python train.py --d_shared_expert=0 --moe_layers=[1, 3, 5, 7] --router_score="softmax" --normalize_top_k=true --routed_scale=1.0 --init_std_router=0.0138 --norm_eps=1e-06 --optimizer="muon_variant" --batch_tokens=65536 --max_steps=6820 --dataset="wikipedia_en"
Below are experts of layer 5 (counted from 0) of a mixture-of-experts language model. Rows are named router (the router's row for the expert), down (a neuron's output weights, with its number) and show model dimensions 0-223. Each number is 128 + 24 x the weight over its row's rms, rounded and kept within 0 to 255. Numbers have three digits each.
After each expert's rows: a language model's description of what the expert responds to. This comes from a sample of Wikipedia text that the model never trained on.

# expert 40
router:121147141141138118147139107130166112108110145145079120125079113126137141122127143141092136125117103118135124126148172130138150117159111136146079133110119129132167159153134103123103125089108129102135113121107120127142116151171145102108098142112170149117148156070119123138131139123146131154171088137132158141122167134152117107126154129149113113119139125090158124132130131183131129058144113127114168128132116132186112143150119157154123098168155103107133117119125104144146158127129132138117148088119122109157081146176092126167143137105096180155119139172131138150109141085152113125093132071132165108135124116120152128141119127171126155141130095096211143163101108056132160126174
down0:135127152111088108135115134130129123119142110103161101128128100130119108083129147147111130162155143156164119129134144136161146141093118100109135147178082099133073122142117093143105127123155144131096087127117076132143123093108123110128169148120078122100141134158178072177135159132145142093172169166116085124136114095139152098138164122145097125137139094113121104112146135099112136099104161115131109147132124137156102117122121075157152081102106155131109135163129121127094174107118126108125099135183172089080146147122139157158136097148148168131111137127147138141136141113103132170148120126125131163148150111153133103161165132149146123099116114147063100145147153165114121127139
It responds to: Line breaks ending entries in infoboxes, bullet lists, tables and paragraphs, usually before - , | or a heading.

# expert 14
router:122131184107139132129137150132133092131102145126132121142123097129120066089104152139149158084134126117159126131129155121135106137187137110145097142160110100106147167134137106143120145130120141122141105101103127147115114180139102118154124106122142129118140127112121091146099121118101129126129115136121138126137149182125112156113198122133118143143170148095140134150113134115141061112122148128081137122133125110130156120158044144125076096132158142110138104115095101132138151143136123122080166104111145145151122138141092088142122156150120119100134147175143106156128156086127116100074149116104099067119137131120124122131185125149113125138106077102159128166118096152114194123141
down0:130105081166104150112159110175120172118138113136127122174136054081143126181143149089131160122123138155104109138112105168101125146103120110129128119130160109093157150085126151145105148135111157139126102146093122116127166122117151107131129136123100125163096148147153123137106177137111115116084158122148118163104098142147143166144173114111165140133096132126132096144114129143151109193115123174153151116129115110122123133106136109143127119158130121125127145127134111126127092099115114127118134141122116117131151123141135101070133099158153115185122086079165106111175109103106164146130109135115145151092140107159097114190119094097110153093108153122141091126140140171122121139088
It responds to: Common nouns naming a field, role or medium after an article or adjective, such as film, album, season, Minister, football, game.

# expert 46
router:136130159150131124148165120123142115119108168131086132168106099126151134075091163112118120088140139101175129137169142111168097111166132097156102199106137129111177161142096126128156146135131160121126108130105130137096156136136119096125145116103134163096137129104135120102096143127023093100124127118159136157145127125152105159115141127145099156160156117100169173136106128156139114100119127122134145146138105108132168105122085124116092115139144146123128137102121120073162147108123141132121148119110122122153111105147128084139141157133141174128115166165126146120143145101069133110116156098108122116127109109090138159145183123148140140135114093109136141135118104122131168111172
down0:173105126135124132107113097130122106122138149156125152147140116135133093173149129155097117108117125114099087173107135153124131123102093102111145109108127133126164108110131136134153127162116156142204142174090075129110107142099151136099127147115127120126097155148155135120109171141097098102132108109172109156147107106141105119153130128114120164115106128151130160094166180146120122117113159113152156106093136073114151160122111116115182172127119140106114161150109199122137094179104145174134133096098158128141083139124098095117119107149122118155154137106121100089147126123104156113124123144128158122152114141140162097113120122095088139167122168114083096108133156123149132118109
It responds to: Capitalised words inside song, album and event titles or names, often in quotes or tables, such as Love, Ride, Me, Starting.

# expert 18
router:131148163158134138125163125137150125133121119124107128139098141111114107100101188112115158127121140111161115136187134105140108110184135091165109140112146094108140131135102117124154155116143154110157108098103116102117128148116093083119112150135121144125147121092120086148132150092081114142123129132167121141188124134138115181114164129133106181148127125066131173123133162148118112100138153076115152169141120129140154115129053178097105111142164128119148128123111130126138131147119130089096128128117111126115130121129077095145164152137140176131137110158115154116087158147103159114106182136114143103136125102081142154143183103134129148146126101088146129134126112124138165133160
down0:129161139120140147110152104147109091148116105130138161120134140139130102115089131119101132099140146093102117116127147113099124143077157129095123195158150073122123112144139144136103121115120133153166118144136156126097106081138160083122156132113118201086112135134114096109162118121154159136107129132133121133141163111143158143156113112116122084077077103127164101121139118111161109133169109129143130133116104156125131090066127103110131159111097102100175120100152165166078115122153157146154137124140120125097166147163162126113122089116148138136142130129099136126096119111187127160110145137158161109112142089128136141091126137175167131143108149104126118127147142104185133130148
It responds to: Last word or ending of a multiword proper name for an institution or place, such as Stadium, Park, Club, City, ville, berg.

# expert 29
router:136121142120143144144156161141128095131132152124151102140109152113181104140101167099113183123101134109152161134133142074116101116120127116162107146140110123159164152149088104128159136095124168119123093157078156113150068179164132106094079135109126109098133143137124122108127117119079165111139115137148123142133140164132118131116163161170129154178119113124150137129118150125115132122127172142118139118106137109129158127141124134107090106124177107123138142123058110107164159123113093149107128100088127082168139098136129106127135142135093172135108151105165134095109125101137115127104145134124120105125100150099124117161135159161125107127078138111135140116085145068128083096158
down1:117142144143113097160159157132114133124113127054126151173098151115118120187162130103154116080144128155127158095109102152153124169151134121127110133137137134117066110125130150137107110127134153167170121119135107134138153131116141150127157122155145164124162079145140122140137080084167081168104090118102122112150108149114136109126112156096167126110125084143100097111103141101070146146156141133137105131125168129088075167080133117151113112170141135137154102127119121123124109179146089105135150133155126132141135099141091117109121111123179137138105139135146110143161125103138104157107121146131098118141131140152185143119107114120172135135148112126116139115087136097152129079109
It responds to: Short vowel-based pieces inside foreign names and technical words, such as cy-an-, Kow-lo-on, and words like Women, English.

# expert 38
router:135141136150154149144112150095106106100075130160107126171149106095130110134113151128134160130079105093140152136132109103143150134155168114094110147129119093143117148113099128130184139107132104134125098138136146119176117154189124137111100139133097124134154160119117118108125169105097129117139144089101144159130093160146111128162138133155112166119131153125191091116087171144126129104125113090126134133136126118119117120121137136143136114116121107120135099132078125152165150107106083103128176092128070118116091124152127109136148140117111101164159147155109168169110096150109102135067122104096160147141103165130139138124102150165156115121080100130139153145060131114148110129146
down0:130112131107130114115177164134156085104146130129100145122152127118105164150116147143125110140129163102091118141112094136089120124158128115124068127092143124133133137130102144182110126136159151124109137115080108152129139078165137150175136167140137143091125119173116183132126164144097137146143173126135115128078146128113105122159096089140137165134138127193097125134164094115120098169160062077127192127156145147137131139114182123127100089115127145140139136080123173088137128124168138111139125159119138158118126132112142130106145116145114097159109124123108142152102103120145130144117111120115143155110166119139125102130135091077077108136123128105107118124114154130119133105099
It responds to: Word-initial verb pieces before suffixes like evol, narrow, serv, re, plus sentence adverbs and connectives such as However, later, Meanwhile.

# expert 33
router:148140146130115147149122175096106089148124127112100115160119136100126136065119142146121145085089114138106129131164144092163121119174141117081133127111148112148144132140120082118161131133166156130114153131144119113103123143134101114136098151101104123093147154094150113152108139108114102138121111112171166134190189134139076122179147177127127127140134122106128164135112146153128083118167121098095120164110107130127157143166106159120089133115151152146125134142134109120151161106111118100140179110135141120149054131108112100168151142135104144159129150170126134144129107124102163133101122131122152089136093157091133192127173142151126161130155099148123127130135108117123144097155
down0:125135131110138142144151126125110101065133126153147106152122118133123106102112112109128112150126107091102132141122086118137082130133114126115109147141108123130127106149161124139164136108099068131130133116136186150145183146136133169114161151128128076120128086130098164148174083130116106079134147090112139115109105151122135131088166157154179169164136134096168146113120079096168145127120133142155131134104115133132156108155095078121109149108141128129107125135120097181178099129143165167150117105137098158163126150138160150085129118123101157092122097105127156114126118149121146133113137183121125095112139151111184119127128160132132122126127121149095134089159092100137167123114
It responds to: Line breaks, list dashes, section markers and non-Latin byte pieces in infoboxes and headings, such as ==, "- ", Military service.

# expert 31
router:121138139134135132137110129081085138136145125146080093128086139105148093097092127105139139117115138100141108144138128134157129116138136141120097130133126156126114132171128137127121137106145117087120083162106092103128108147197103119156110113114117145104128124132108129072129133074106134160156087104163131134136160144125117106175145113132104136111151146076141131185165183130124107114160142119148126140158104166132152167116127128079095111114087096081123100120144085140160135100137117104126121129103074101137100108126151118132136162142117143161126135116139140120138185116095140099145127129119116071148133145106156094179137155170128171147150114110155117153104083146090126111125
down0:126166173127135113154093132103108126133136120122138139163103114130121153107134108123141089177115136105154145122158142145149167137106139078119139117146148136126114154109119138078137092141148145102083113145117115131157138101161114111130152126106146107144156108167150130164142123145141134170113110128138118127116110137094126116077131116123125082091154129150121115130128115168123132118117115162146150126111114141143169128075120163072111124139142155150105078155137161057212145114127083130161119085095123136115112151100107140103151106157076135146152091128131136129141100123091141122101172125144159088155098149140093132165133146118176146098134127150096108138107092142157107159136
It responds to: Single capital letters starting acronyms, codes or names in tables and lists, such as K in KSS, P in PBA, Sh.

# expert 15
router:152148134153109107134128123123129112144102168131098124110155088098181126087128129137162147125124091099127209141131122132141124148182132134154115163129137079094139128139104120144157132130095106104150145123125117145117139161148120121156123137121130132098137121114152128098103178110070144136163122127108132162129151173148106120128156166161114154166155141091134118125125137122102134110122146121127152151120113126154141124199075113152108102112096133082089099079113123106166127140124129131113146123080139115181103127124124101151139157176151170166142129118108151111105139133086089101123119112091134177143100129114123127156159138157135120121106102162149133171090130140107079122134
down0:128131139116148148154164150159112088095134101134131121143118109143115102135132096117140117140157136142106164093134154110139091111058108127115166162107153111097147105109144153130123083173157152081127143162099120183153131121110105145107108125105177147129121139091077138105127160140174104108121106186108149078126115113080122155113084141146132116132156146107107090146133128144151088171143182147126138155149103138141114124111107148120077166122117144137140081113162122140157164123115143135114156161135098137096140153142087157142120127142120112112116158117148136150116121134133064137139150129130123062131156107135103119144119096142120083155117149136138152132125101151135144130099
It responds to: Past participles and verbs following was/is/been in prose, such as held, located, born, awarded; also coordinate primes and table pipes.

# expert 32
router:164129158139152150147124116136116140104062133135096102139151169113157149120112183126146139133118104137127192142135121107181145128129138128121129140050109142155091129151138103121128127093141101141087145131128103132163094136099077113151064104125167121104138127103131121132105105114136146140110116151140133132138151133191104135162156119136116118155149157114153113179136154156129137094160149118121139148146097093109130137159129138122102120128155104112069111142117097125160113093126091091087133110094111124143127153136115122140147143159102156155131179171155123123125146115116090129108143122144165106140116126079115081153143150155116110097111112152167122145141121121120118074162
down0:103123101133141128104108160102085123110136106094134196086143126108120149140089139139135120119135162134166176113110087129187154109176131125085107164145126087155158128129126147166130123130149115152136121157112123132169144149167113163132146102122094142119149121133087113080118145091155102134096116121136168119114080108111118097142129145107147134147117112171091150120111176169095080089155121133148149139103120154121114120117073142148135108104140130118115138138091128121091162133099147143124153087120147173067140115120145149142135134121134108165139084110168141119127105148139166104159140170178140122096087081134116106144131142103135125139138127133138113117134153141111115137139
It responds to: First syllable of foreign personal, club or place names, such as Gal, Haj, Kar, Raj, as in Galatasaray, Hajduk, Shengzhou.

# expert 41
router:156157171141157143147131131105153125096104146159112118147066084087120130069115138066148151103109123113165179157127123110193103093107110131135116150141145127108125137178137145105127138136131140109139112136117120109139122131140109109137122150130123137089185206110088120087112167099141138148108113129141144166137107164125131181113104128139126155137173165132132133132125149162134123104135126127107149144138116132123153091179141145114124136157090111122128106102090106123150135113115146114105108119111125117149104136184128067156136130177118111133101177154156159120120122129082151100111179129120124097136125141105098135158100143145125140137128119134183116146119127121098135116128
down0:166131142118108146135110140082108100174104125099099119112139141123120104164125119106137162138119129121080122120138136078145111146197122134145133089103119121116149114074113145082167103129142172128120151100120114095140137160141124140128138133126107101117142104138134084166171099145133143138136132147109175129135143158138118125130185085136113099133100078098134117137144172160180139140132130103067146150126126104120091131087110075119108147094133137125157109173160139097136167148104106133151113130091138101191141153124115149159139139161097112149129120149155136123077139099150128106101150140106139139145091154119102113107125129146131152142144144139111146115181082136134119129159
It responds to: Prepositions opening phrases, especially of, in, for, during, among, as in Player of the Year, In 1943.

# expert 10
router:160154137155152113156120109115071090124111156148100120134098104142119115092120151138123125111091115145158135153111134105128111115157142126133121171133117112120122176131113128086138143076142107102120117151094082142127104131216075095155122113102116166104151152148149104136114165107122119125158108150166131113147142125161120123144139172151112118136122122114108133122145154138121096118142174123126165155150143126169125141164101100116106100178089144097101127108122109137136189151149156106117131116129074124151129136142132079117140141160088184156162155143161151162151141087096095083101153150142106142114117119105141101144129117121133137134103124151143138145113128139109107087164
down0:117132154131137114162122134087131153132136147128147126133166099147119147141161155100168142124124134111112188093151120124137151109120135132137165143113126094123151110138083144101106108127123115114140094152158143146130111123125100132123166113164061100114129141118101209157130166127135138080134159141146129169138147113106147159135124154167151135189142103124151138105163112118148092119078123141170069136117107117155132132131121154146146094115132104147115122145162123109095139109129105116094127111108109141136099054162087127095108114113157107150153152164101152138088143130094103105134123121110128150129065175156120117114155113114124114132103116119124181120120126110148085121104
It responds to: Capitalised abbreviation pieces in sports tables, such as ISR, IDN, SYR, plus coordinate symbols and word-final fragments like ility, etc.

# expert 36
router:153160158155127156137144148114108136078111192170132119119146131115118105121113138136131172128122120122154202123141121114151116100106130124137124126084143086142116131144105158114143134088118128096158133105124111113147120155125135125133122169090117168131129158090103128083123116096154128158151093121169134152144138161143111166151153139154118156134178108114144149163121165129128125083142124131113137133160118141114139150128075111092099100089098137139124099128141121097143153121107086098122134108123072100148097117192118141136123179155129125114192192133162123185128152087092110128113133126132150115121123157097139113155084126132126131159093095139122142126126104135119116124147
down0:124100114092130093128148179105110136133091109130114137122076125139160127148122113150131156137082126130137160164146138106143094139172111123118089087170173098108141147167125109154160098120110172120104116137078156088136111121105136082153149133091149137118116106144128148146145119150080092158125140140163136133130131161138115096111141149137123125111118133152105138104130129136110115152109165134157114104161124148151090084113115109167135104110107159071165112141180124091068110093172122076119095138160113182118103139134147148123128108113157090108125175145125124130099110135136121140178158114142135133140136109128151156148123184109116108103147158152125102137131118126141149116146
It responds to: Verbs such as was, is, became and prepositions such as by, with, as, after, coming after a subject, as in As of the census.

# expert 4
router:112180181143130133157125117126138096144122156146065111159115163115134110123130150166120127094068127139134148144177130144103111108129125119130093127082123127096098153121129107103154149071150083129137153092118108077127124162138113130179133130120163160105138135101109107127135171124127127152155132120105176117124123116152109215107162093115112149155127175127125143136152145144102094116142140117092171151125117119193171128124129097142098093154111114121078130103136098124133129106137140094109125127093153120102118130157076117138141120118137151130141157145160132148126150125129123125137142098117139168142094117146125141115118129130193131144097112130130149112138137115123164150173
down1:116089141101126112136130115083191116121113119123128144123143143078149111120117170150115131139118116111200127147154103136098181096145114130133129134112137120120165077136113154117135153115090165084146129137144142136126137116152147103132100125101130139157127109116159128129104107147141169089146098102149095131122106164103115108088101155149152125141118121126130134096125084111137091155141132165080157160142071110134136085130122127127152108127104165143096129132169119143161120134117140099144124137090138145126109118116128108098134123170176101081107164135124103118161129100112168175147115130140146165107137138107108158095162111091121098123187182161107163124123120113146129168151
It responds to: Middle syllables of Spanish, Italian, Catalan and Latin-style names and words, such as alb, agg, ach, ol, as in Pedralbes, Coraggio, Querétaro.

# expert 43
router:105155143119150125142165137098097103118136130137109115126123125149136120125125167142157125129057100120117172143132143094137135089123138141095116136113115145134121146142123104133173142109154105143141143140111110112166073133153089138100107128126112167095130121098129105144114126087075161139120113104140110113128149120145158087096171150158114138117125115137153174125077134114117096085140160122133142153127108132154124152123113196117128073169135107136117115119103098136121121130103102085128156129076103137141112115133061140154153189129148102133134135136180167131099165135107147135108099116128120145171126121131135172120108134128140138156101119078163150162080137116095127103171
down1:088134129085117130138101110064159162193158109090093154066156091124160139096128122089126137155107145152141150177138143153153137066116096105116144118119120097129065135147117157119160135123125144136166117133104117121079088161095126112151105146164150161144122108119148114095131154131123151117127153158101151189131124142129118134091105132126133129107157108093141143136113151126101074138140111130140117087107149148115168120153141158105129131138134131130135143155141140142166174131155119146113090119144153122103149115112112139136116110147098166152141124132123115151124118130128139125110082113092100121148109166172137140134158146117104136116132183107110140101149116110156073110108
It responds to: Middle or final syllables inside foreign and compound proper names, such as is in Kamisetaka, es in Lindesberg, ford, stein.

# expert 7
router:147155163158145154133141141122115094130125143128116106148130132120142109101133138068134131116125133120143137137148184111132091109097145113170111120111095150120148148141106070122136160107104150116125122172111104103140105131156117091151120132118156116126145170129082124156117147118128147154136113141113172136130131168115094116160123146118142181120112157139137150129139198154115121112171180127091177133129131095138155175151082180092118117129101122107079115103108113099121149111127109123107164096129109081125104124151085114138127153122112148119152166160140111159077130137072103097111144105100135111139123100132158139146107138164130140163097092089153130148122134120078127092131
down1:194146110113073126154118153139126109156096117144142112131098103112130106119141160115161158129139131106107081139127111105129125133086081141148093132161101141164157117134121090142170119087083159074137129146152121100123111116111118163083159138116142108113137103158133156143137119115138161154118097176147121164106168177156101132105112112115114139136114095141134128155137133128115155168123147132148127133119113120173168158085126136194135094116104133092110120084115117130166194094161168109123123156129140153106124118129138144139097104114110111135111159161164101124139130123156148110111131150076151120121134087101113135133106135126084094153126140130122099128141128166159129118099
It responds to: Leading pipe or dash that opens a table row or list item, and heading equals signs, often before names like GBR, USA.

# expert 42
router:142133150131185158146141146137089097128105136129121142110091092138110122121114135132154147136051078131160155128122122116134117086137153116127124128131141108136143147126143102109152143074128117106110126112101132128178081183213114131158096100107137167103131126115109090145114134143127193126111112134129132136139132165106129111125212153129142146135133130100115121114137129130103099104132130120117171126109083114132133100171109164125113133145127076092133140109111115132138143143133105134127160083130131121147107151141110105134148153131120166144160132152138161129101142056122100120072141140115137104154110135127117120157145111125122128157115120111174111166071130125132090142152
down0:140136106094091082132067140143143150129136060142140124122118121153119131094138128149171067123111147119144133104113125154144150119127160124194150154122128185148164136151131139129139107114085059154154129156129132134107103140174126134108142103135112162087117123127141147092128066147158134168149112135090110125120142137170142130176157140157154111183133125143118125120145124123114122102115074100146120123155135120148138120154105103117125142132103142097125106118124128152138129116067137146160093115128126154116099112154162100115081162107166160138120126116138148102115164152089100118108110133119177138119133140073135128094117092104115133142118110124135117162119109166143139157128
It responds to: Last token of a word right before a comma, period or line break, including final year digits and nouns like province, India, Township.

# expert 26
router:089126152124160148127120124101137103136119127104107109143114085131121092091096134113173152103099076113115132129133136087142068137144143125145131124142123133122179168181091145134137122060118148124140147171125116133135104128151118124117092149123124141086151156126132124138100168099140126129140107117139159115184136133124141124136153149120126175131142122111153142145059145130088128135139131090120108148152116123156132149125114117124112140133137105137155113073099133131160149122098080128126163077101091113133129142140081116098131137165106140159112152159172139144110162092121125102135183074096107146122076122077143120151139106146141155129099095101157117135128150107088123153136
down1:137113114097138099155156103123090135133086095183173143131126110124133162174118116116144147135115098100117120152084141133131123110163117145123148138130104109086142127119096128156068135136090127130120083151157110113134123145130140156119170159103166137100159115092113126176161124085129141148125125130137128164156115107111114141140100141158100130153142201148125101119128141180104114106141099108139149144140138085134107149157133142086100078138105161101113128100128063130105133098129080153182125121169103115140142134136066146116153108107124080134095156142144124152132143136134135083133151150166125142123123149131162127165122108145134070145160132151128147128134112119143134107118
It responds to: Single digits in scores, times, years and stats, plus ordinal words such as first, second, third and hyphens after them.

# expert 9
router:148144148159140171151155127078094089103109131125146102141112142113141061126119123147138106115122122127156139121111137107121131128119144104122108177124083142147117183118105110107131170108170148079098118101097130141120139149116101109143121111094128113057107132107133117090103175151121140142146117116150117132130101155132122138124127121155139132118131149103161111185100126117083108124132173127105129172130084092129144138120126141086113079122145131129133145110112137145127153142082118113099118102118108129103086143135096100163136154118108142143161139156127154111135164128117103065115119075136117143147079148106144125163158127132168138123090089104199131154089122117147124130158
down0:099138090148084138154102123136115140077130151092147138182128127110097136126161112166153161100165132165145107090117121111142125132052110145164106152107120112121188124148122109113137157144106084142132161117101103119126115133117136119128155102127140119173160088128140123111118125117119126156168140156169128123147140100113140109154122101128162161142141129160135088114130154144159122134130114131143100120109138109146082135102152140154098153156096133145159116111121146078096101109094109097095156143166152144179112140098128108118138093135150079119144127106095075121130155120100177112118096130115113094111126184123137145131166126115136133174139153111093149119164144127116178116131
It responds to: Sentence-ending periods, paragraph breaks and contrastive conjunctions in running prose, such as ". ", blank lines, but, although.

# expert 8
router:150134170132188131138116152117142102106108142133125105137110155120136124104122121142143135075137130110159133161139148127115121141196173110121102133141105128085147165138127110114130139123144142089142136124106124108127121146127088122124137123100148151103145130130111109120096128120098139138153110165111148145138132137130117165119226164140138155115192119133134145148131133120137087097141135132105176136148131160157136126129042142144105091148180128101117135135098088097128152125110127114095145104124137098114131133151100108127141153146112143130137127134118139138090156064117147109088128131094134095137083158100130138146199136133118130149117065107151114167137095127112168104141
down0:169143121123120159129104137124119109104160168143146118144148101150112151103186098141146113104100094125098149118078126144142158157124118113127124134154105113103107133146126158111147107096148092147109153151156095132120139116086077128113101164156121149117057100150171144186120085127107110108098123169122128097130109105116139159139151132115137113136123144152089166142163136124157154162129156126122146146125123135139098106141104137110102144154134100127111140090059145142123115165103142164133140127142114109125125134130079154129183113140157124091128088151149157125096150122156106099123092137143146142125111101108153114108148095115099137158142118182095108131116108153135205128129
It responds to: Common nouns, often plural, closing a noun phrase after the or a and before of or in, such as members, species, impacts, sound.

# expert 34
router:129162151138140145145135133160102085091124158178109159143094106129131161102090135087166125068147114124124137143144136087147141101121126109139100136127110097113163136157131121138169133101139150142161116105130146132134082154175116117131113110139121140109148184135065079141122151140124123135146139155111132148154151121163126192116129121134108124136201144104153139156114167162133094113118127087142143155148119110117159167179143130144115137127085098129151099135138117134132151098125097129105161128109115117130117130177099086119154143140142160160148135134147160168129123098113122104088172094098128114100090137098111114146109089155136132144127126169160130155108084131134130118154
down0:157126124140105123101122131118126112135136119149141132129103137106128130087171140043139114160181132172133142101136094161123135133117153115102133176125126128149133093166121096155133135103082090129127164128110136149145126092143121149097129103167129137103122078114143122122108107154118151127161187156138114111102157142097067185156104131146090143107132124112188164112110168133123110145082109123132163145140115115150086154121111140118114121132125114116108150168119132128136128129125134115114135126140073138122163136139117124152060179165129117132083128122113140149119112123186136098130155158126144134116122148151149109161127102094157086133136114101137122133072123105116172119131
It responds to: Prepositions and some verbs introducing a following noun phrase, such as at, to, on, in, of, along, against, joined.

# expert 22
router:170158175187151121136144135093122124128105117125102130143085151115139102111088176098173133114140106125133135134142169112144142105113144103134097152126107128113110160135134113131184161107117154133150147136122109092127103122110122084133124148102143139117141131095092121113063137117133105181150138122157102145161154122147145161131179132156134115118106136103145150144113138179141102095158144108134134147132075124126153108142039146122112123099149091094147117095117102123113140124141148085119124139125088124124129106152115086129141165128097162148130143143134144112095146127092143127109149112125134097147111125083186150137183134160156121104085124150152132124124104114141172122156
down0:121179156120138136135103123122148149150139125128126106135138128095103138095154149130178167129136105120108101166121120098090141099136171104086191087148132138098099143115169118141124113128130095126119146131121108121136122130112140131147121108192136165138087115140185151170123127121139130097142100159093154094153113151103118096134073141128173116142126083117095126152151145112111121122111127100129120147138152110106097111194139117163183141092163136170090126132149162085129124149159136111123135154110130124120124106099120147091137106101116081136116124120116124099113164109118097119115137117120129093088127105182098087158104125138154120143163128142147129155155181129133165115115
It responds to: Given names and name fragments in sports tables, lists and credits, such as John, David, Michael, Yotam, Laszlo, Takumi.

# expert 0
router:137137138155186129146136138129085127101116132145129122154093104110146136128126142142165138099110070146149139126150160099154100111125155106151120163086108122148109150144183139089128145058126149102113137109079125107155110141146122121120109177096092129120128138101105138145152151148147173142148101137174114113151134144130119140159163158128071139110114105122160132142165098159151108104133172116118158153151104140145161088186121137153104120139137114173110130155085116089126137171132118091113132124105070106145104122150103096157140136158140113137143107159172154123129121145132126094115180115127154116086113129078120177154144129141122157150120113129149129149104131140129117125120
down0:102142124127136159129121130102153107122099113132091101168145136117074140110100103159177131121061134170106154159114119131113154108140135080129109114120098123112139129124110061165130137166146136126131134146124155111129135073125158144082120121161115158136134142138138157108141121164086160090109087072103176136138132119142148112112135115135108124181123155119117113079151142099149137128138135140121177140106173116132112147142118139161173158137123120149126105160096141138113140120125074124114149133137148144127145113165115136144160098097137130123127120135110130135137100100190124143079091171141108120178146105154137128100169101173137102105121101152108122128144107143140114076134
It responds to: Short word-final pieces ending in i or a inside foreign or scientific names, such as ti, ri, si, ati, as in explosives, Josiah.

# expert 20
router:101132127157145137121160144139140120116123115112094118128077145142130124123118146093150143113109133106163132143138143135137114098155151095181110183110098114122145138166146134105149142137106125125123124128097099143125115143143099091131091154106165173099147156119115113165108151103089140138174116160123130121138126105135058116120140146130067154158139133117122138139096152117108110134161179083083125154144138112120117148160099156114091107119141133097118128089137111087163194111106101126119136114141096137122145120123109141146176148157100170155128144155120130128118179124092152100122176096106120147136104125114155176170178145126123120153128109100113121140141135122088177128177
down0:114138112136106110138151140076103140152137132145101147124162137145126142131125102108137104147158140105167126153155123101150173158097156117158171148169138133132130110108072138159099096151123138125143099143093133146131152116177112151087152111126126144102105105151163149132129147175088131149112159124124156133161138116147121111115115126145148118138093103144107110111152104117171132109144132139089070100128169122126139106109117128086120123103094125156120118132168145077152154070127119101107127112117145098153168140161120136114167105088120109151079138120173118139106111152118126152103123132135149145160122153113118155143111174136090079110114167169091145076105106148119125137069
It responds to: Capitalized first words of multiword proper names, such as New, San, Holy, Royal, United, as in Holy Land, United States.

# expert 45
router:142139155167123135145134148115142156104102130198095116126109089095158133114116113158114143098132116118140162121172120110171138135141164112131135113119124115100157131141135116114143139094166129107134117108114104125164115130123121106144143141075113149109137146130116117116123157129133158179125096110132113167134127101138100120163163100130128164137146126115134159141101181154102084099193099117123117154164116124110108106147110126130116124099117132115139043113100080098150133100101113094134160084141118158137130148149101058149145117139126130144139152145111135124107144068098142132119114143129124096148111176102183116142151131155157133139089106104157184162134120126132100135154
down0:143090132106109127087132120178101138102194096131147147118118098101150146143107141136125159176118102115121149122139123116114122120156137129127097120159152097111141158139134126123151155096092112104165097110130094101147124144118112154142101106140081138154153091146140105102165109152147172121135140083115139141107110134148149160155120115155139112157138114166149129142161169140122106153116125076129156137130155156102110126153134120165077145185107118093112151190163137078131088150126114138174104095148119105126134121112096118126143134141141082139123137153105108104107114130160074116127101132138113133070114138133138126133171138094116114138140087147121154158085110111121111169173
It responds to: Subject pronouns, auxiliaries, negation and -ly adverbs at clause starts, such as he, it, has, not, significantly.

# expert 25
router:170136120140165147140153141106104090113087170134134110108132153129124145113125137101092124103088086084128136132115121117145139106158152112125078137036127129136131162147114084098128142083142117149104111105110112126176075119133145113157099104132156155102143138103118114091108128117130137116119115158157167140127080135168093161171159161151112160137143142142173121159125130116109147122117148123105125107126096115119161180157124124102113112164151081143103125125075135122168149108134098093127158124120140087196152145127111122142145130134142169129127167140166152183099155101121145134117135119108136126171118121138138143148140103147156126134089128130118122159137133133128133103143
down1:104117093070122177113155109092131118142125122160117140112121125158126079118146087108144171176144117138132161117122096134141161113109144088104130147105137163108161088125121154090131160090144119135091136077109132169102112100128157131127109126156122107104126180127128115142128148117146151146103121105119128123129135100140158157181149115167099117138163137097146123164132156096135112172128113101122109142160129156155122157128153124116078102111167197085124107106111078084133110151164196080171122104131106137129101132108119144141087132136139131128150115156145148141127128108131161118158123135113129132107152139153153129143128122117159131095148106146122126142098122110109091083146
It responds to: First syllables of names and compound words, such as Wood, Rock, Bar, Mar, Ray, in Woody, Rayner.

# expert 27
router:163150149141183121145186112131107091121122146125139135141069101106134118103127130103151165126100102133156173154146145124129122130131130121100123191112098140130152147136117116088152146159151156098118065140132088131102077129150092132166135127125125138087139125107139132113120141141135173109208113141145128158159098164163126120118136137113129138165134139109137120130108147135107099122161135130133170115154133142118136110177121131082120120135118129126106110151119102121144119123152111122093169147082130105179080118137101113149174147176116139133165119128128103130118145114108130137120130132130124112133138169113156163137125129125153141186113093114141116157134108067071091146159
down0:113122116099153146123141146140121107136161152144157144131133193107149098125157138151133095096127094134132124141113152123121126122141127130111094132129123146114096123123164090144098082073082108087085108103131132131114148140163154143138174114095108116092115113122104129134143140164128112152137113111130161160136126098149147135163135128133110129118099150119100122110139159125156116144116103163111150150091174157098120122165155167123170141151088114089151134097202115115174190085121094164130113110153161130154076133113148131118125131134109095122105113124124067133093123130122117136079142083137165098112131176160134142135094156124099141139107149114147166134116156136132115117156
It responds to: Sentence-final periods, closing parentheses and row-final pipes that end a sentence or table row, often before a line break.

# expert 21
router:127135157120147133159144154153145135089133147140081115113098100116141085111131135157123142106107103098159112134155138086114120134143131120169113161134105116120107148167097123110157161075176139113180134094106117099188118156135097130173091089115167116107145115119128094127112136137108127129134100160168088138158152144161120111151172139104109169123173112104150183168142167133136125083125135157084160132138117111130175146135103132132117124165142139112114116119053134148147119124080140129127164124126152123146100112155092107135160115129153186142128117128117113105120099123131125118101138115117159116156142149148107141134168137146143127137107127124122168168122129109097161148165
down0:119152124156133110154126102090147188172077113147119127104098166161131140172119165111163146157093142169097098097122126135134093162133146075099137100103098131162150127139130102136107101118098138127109177098145141082137152109120081144120130112139139119112131116104138104130100153109087113121162124117153150130083091125133136162112129122120121117096132128143150124131090138085134117118101147135125125120128112117154103142100131139130098137155119103125154132080173100134129143135129105144113132140115110108127152112132138134147190148130111053187154131115129095133128191130172110110132125136157136132155164146149119142159135098134147129176110113186096107150129118168104156098128
It responds to: Closing parentheses and quotes before table bars, plus mid-word pieces like ep, ip, abor, e.g. horsepower, Caliph, (Oricon).